Weights of a small mixture-of-experts language model, trained from scratch on English Wikipedia.
Training: a variant of Muon for the experts, 6096 steps.
Below are experts of layer 3 (counted from 0) of a mixture-of-experts language model. Rows are named router (the router's row for the expert) and show model dimensions 0-191. Each number is 500 + 40 x the weight over its row's rms, rounded and kept within 0 to 999. Numbers have three digits each.
After each expert's rows: "gets" lists some tokens that make up at least twice as much of what it gets as of all text. This comes from a sample of Wikipedia text that the model never trained on. Tokens count by the router's weight.

# expert 8
router:491402534503450442444525485608539519455482534467483481499531533485447509548517528439465521521467494554483555536504478482442490598475568515572451471505545500509493425563507558476512497505476512567485504528459457432497456488547482493441533471501491555551532393527565496499566459544499514492524426502513534429481583464568454480474535474563540487550536534465462516544538458492533471503473542499427556424476504507511451490501478495520487472506572448475461490489446487544515404477438518489448496454519522488507497485449432594483527491558555465507503505489442511528475456518512493568
gets: "ed", "ing", " up", " out", " back", " off"

# expert 3
router:524569398494473467520485422512451460608440434514522444481460451534563463511499484513495477494529480464466504462502484469569554439474449492461483480463543468536479529509483431526453500441524531507563513531453562579485549484486526522533486508590512475461544530500553458538438491475503520519453565530547505507452476540523465506538444557479490534542498472511512484503455441472477543541499433515503460540519534453520511494489531537472464500524552463520561561554548498509535562503597588497548505526557514572540500510594559393532456465510488459518526465514498442567498552465496507480
gets: ".", " (", "-", "/", "(", ")."

# expert 0
router:483583513531509481519483582495497519522582509521468486423500520487447488427507461535488485553436484580495507509539465546507502484570566418527438491518473539491437528551424504477495526460540493489481469469527531501505481466533494531481466520526472490549496526481525478448513475526472530589567569524538438505462570535479536530580485485470458438491452498507430516532494518576505480502494538571433525536554445493559568451549542532452556551486449466509537469507572446533510492544560425402494493485432497443438486440487475497484451553442560510462517541554510447510488507499459474519
gets: "\n", "==", "-", "===", " ==", "===="

# expert 1
router:452496487465540511450506540442566550516530496529443565446487521456450519497558470560530448449498515511486469449531440475500403429437480489472525553493533510419500547508413496535484452580519485545469526485449448466576512493427528522450512474541547529417458493499475506444486475449539498505539438515490569477465582514492487522488577555484478478467483472562506416550440509534551444478519497505459511518532562543480497543417473443437492516519540467458467493433509547492529445475527496510513455517578520509564461556506539487453480516506407502503433551543495501515469509480484465532
gets: " in", " the", " at", " a", " on", " In"

# expert 14
router:518476573429440552500586537463461520488585499571578552486535488465490505509442435504503527527557536515533524454471503514510509512537460446517448443446545515514543533420465487506472552510529474549524550440462516508526471537542564575456458462486487522498503508517475497555473478534479542519528464503478525526502496503512489505436474459508554529455478453536572478544498475498472535465534481481429483500468455562530498531505441474510446581432395453403432538521538475537512551474533520535562388522508477438477475498443566534523550526525520443503564485476452461426471518514520475493
gets: ",", " and", " but", " or", " so", " be"

# expert 7
router:466495449500531549506462494495602438472386450492441515505514554507454513443534524449516493480507473499511433444527498522484441535581507532486490528538447549523435528481483453500498481513480511454520508524479495566524541460467569538523447528475527518440494600513490512481463469602550520480528545455462516480431447530477479560534433512505499515516485463475538507541551461416577536453514484445558493549527513473516552580451486513506544575460490517511470521501519593491468444542508528485547489532454438511526499534506552506497470525432543460475411558519535489485523502533419577541
gets: "\n", " |", " ", "|", " 0", " —"

# expert 5
router:589485466569536473458430428479487494452548533535446541502556575495464559488510481519537562514446461502528538548461493510479513520479476493457457509468585509529514501482480478562536477507492506441474476458497428521461570492446540485447526487518448483503447525505469514477492507473510518440511507511540535454496496515524480470533527479519463589553506498482553540454563539493516501383457503498552445549581501510533522535529503415434459521559455533519507518517531453509516488564521527438539538570518515425510426525513520437449481514490393524449520552452520475477490478559428514392
gets: "s", "'", "al", "y", "’", "ers"

# expert 9
router:532501524531551480427512487582524538484543484428472468455443496463512434491430451449493476493491508526519506554492501506472478532546471472604539442465509481398499507578562480413482562500405502523486507566516539448463541524548503493528577497470468496472515511491501538502529549444398537484497456458463528553569523501531489517509522505526486522493580502533497502464506504535437536465536503498522540454460521481471515478518514443513509431547504504473551501477435467509495542449409480520388556460500539471518512548500482566487439511568490480478554485563536474503493423442589510467
gets: " to", " the", " for", " of", " by", " with"

# expert 11
router:438550484493529451574484543463488531469551491428530412496563503555525483501472556516473498480452459467446504479478521457527460499412398465469498546487475482527452500447510515514513482476352466474522429447476481549531466525454481556437548557420512520500490558461523503514551491516571460470488503543504505510481483534473519489506536464560577419470495435487483436546474471445490508487471497496576482527513466477455481515502508507554546527559492558539459557552527497484491497510477416538478526558538504447479526505410472452457507469476509467420488479501567493577494532507437506463
gets: " |", ";", ":", " 0;", " –", " 2;"

# expert 6
router:481448485437487477450447477426605431491367478492497507559522513501502455572480522452491532492528497499451439478488518479470501499478549553471483569571489453514560452469574492539581544476571573440467495478531461490474466500498532401498439486495495466590524439464510473512461537528502497513531500494497558525414479514534481486510465527489517444521508523449485510518521469473524519500500560584530544606470550501455445529538515528466563515436475545505492525497540576509447485487540471528575516464472528519532540462520427478562517476528497510534465518464460496518519423497502452542
gets: "i", "e", "a", "n", "er", "us"

# expert 4
router:544541512578513487544484476494451548493506513606454483434529478467465531494508488583524525482500462467471519465526508498520482509459481483433445464433467562544467493461487536530507543452512467511479511485494498528571544506517534515508459524448450541541473541489518486567562547518480429441560501545509459458550505533588514446433547546521534477462410464495545474463531464486575481533606448478427526529432511478563524490514470531454528533532519550502520493493530541483517547609506473487439379550492585530479542480434504479513539501447469527467433515525498449492463526505530501525
gets: ")", "\"", "),", "}", "ation", "E"

# expert 13
router:526548509535503593523513523479468559564457518465527555514479509578440600448494548470408444508447485499490482510514531543492493481497507529412534554479432475604573508500403522524464480533559551566504431471403473476494495486476450525536528548444543499552451467535518487460483508490507460487468524454576506499470555517498516511505526490528447515474483490503438490477507467431455543505487494468482484472480539554538473528465464535494562500442519435537476459507528446522551475518507466558504487552508416490522462454511555574455497431489560529538433519446520560464536437526495539512
gets: " 1", " 2", " 3", " 4", " 6", " 5"

# expert 2
router:494510433470538518502491539457464508437519522546487573496476427583452520493501445530533508496551493458543477553514515526585545504555507482547499544505438554405466402545555467584446473532519475466563477584593540486477549522485450503477452519526497596450463490506520532436475463488532498429428446437494456470523482448546491494484493504439494501477494544515527511467458503495477484542492531421468488568506498481536520444501458464489430484538469501477500542536498474558529489487447436447568495461510531511461521575453517510509544488483457474551554444474544558486486580479546496530
gets: " of", " University", " de", " and", " School", " National"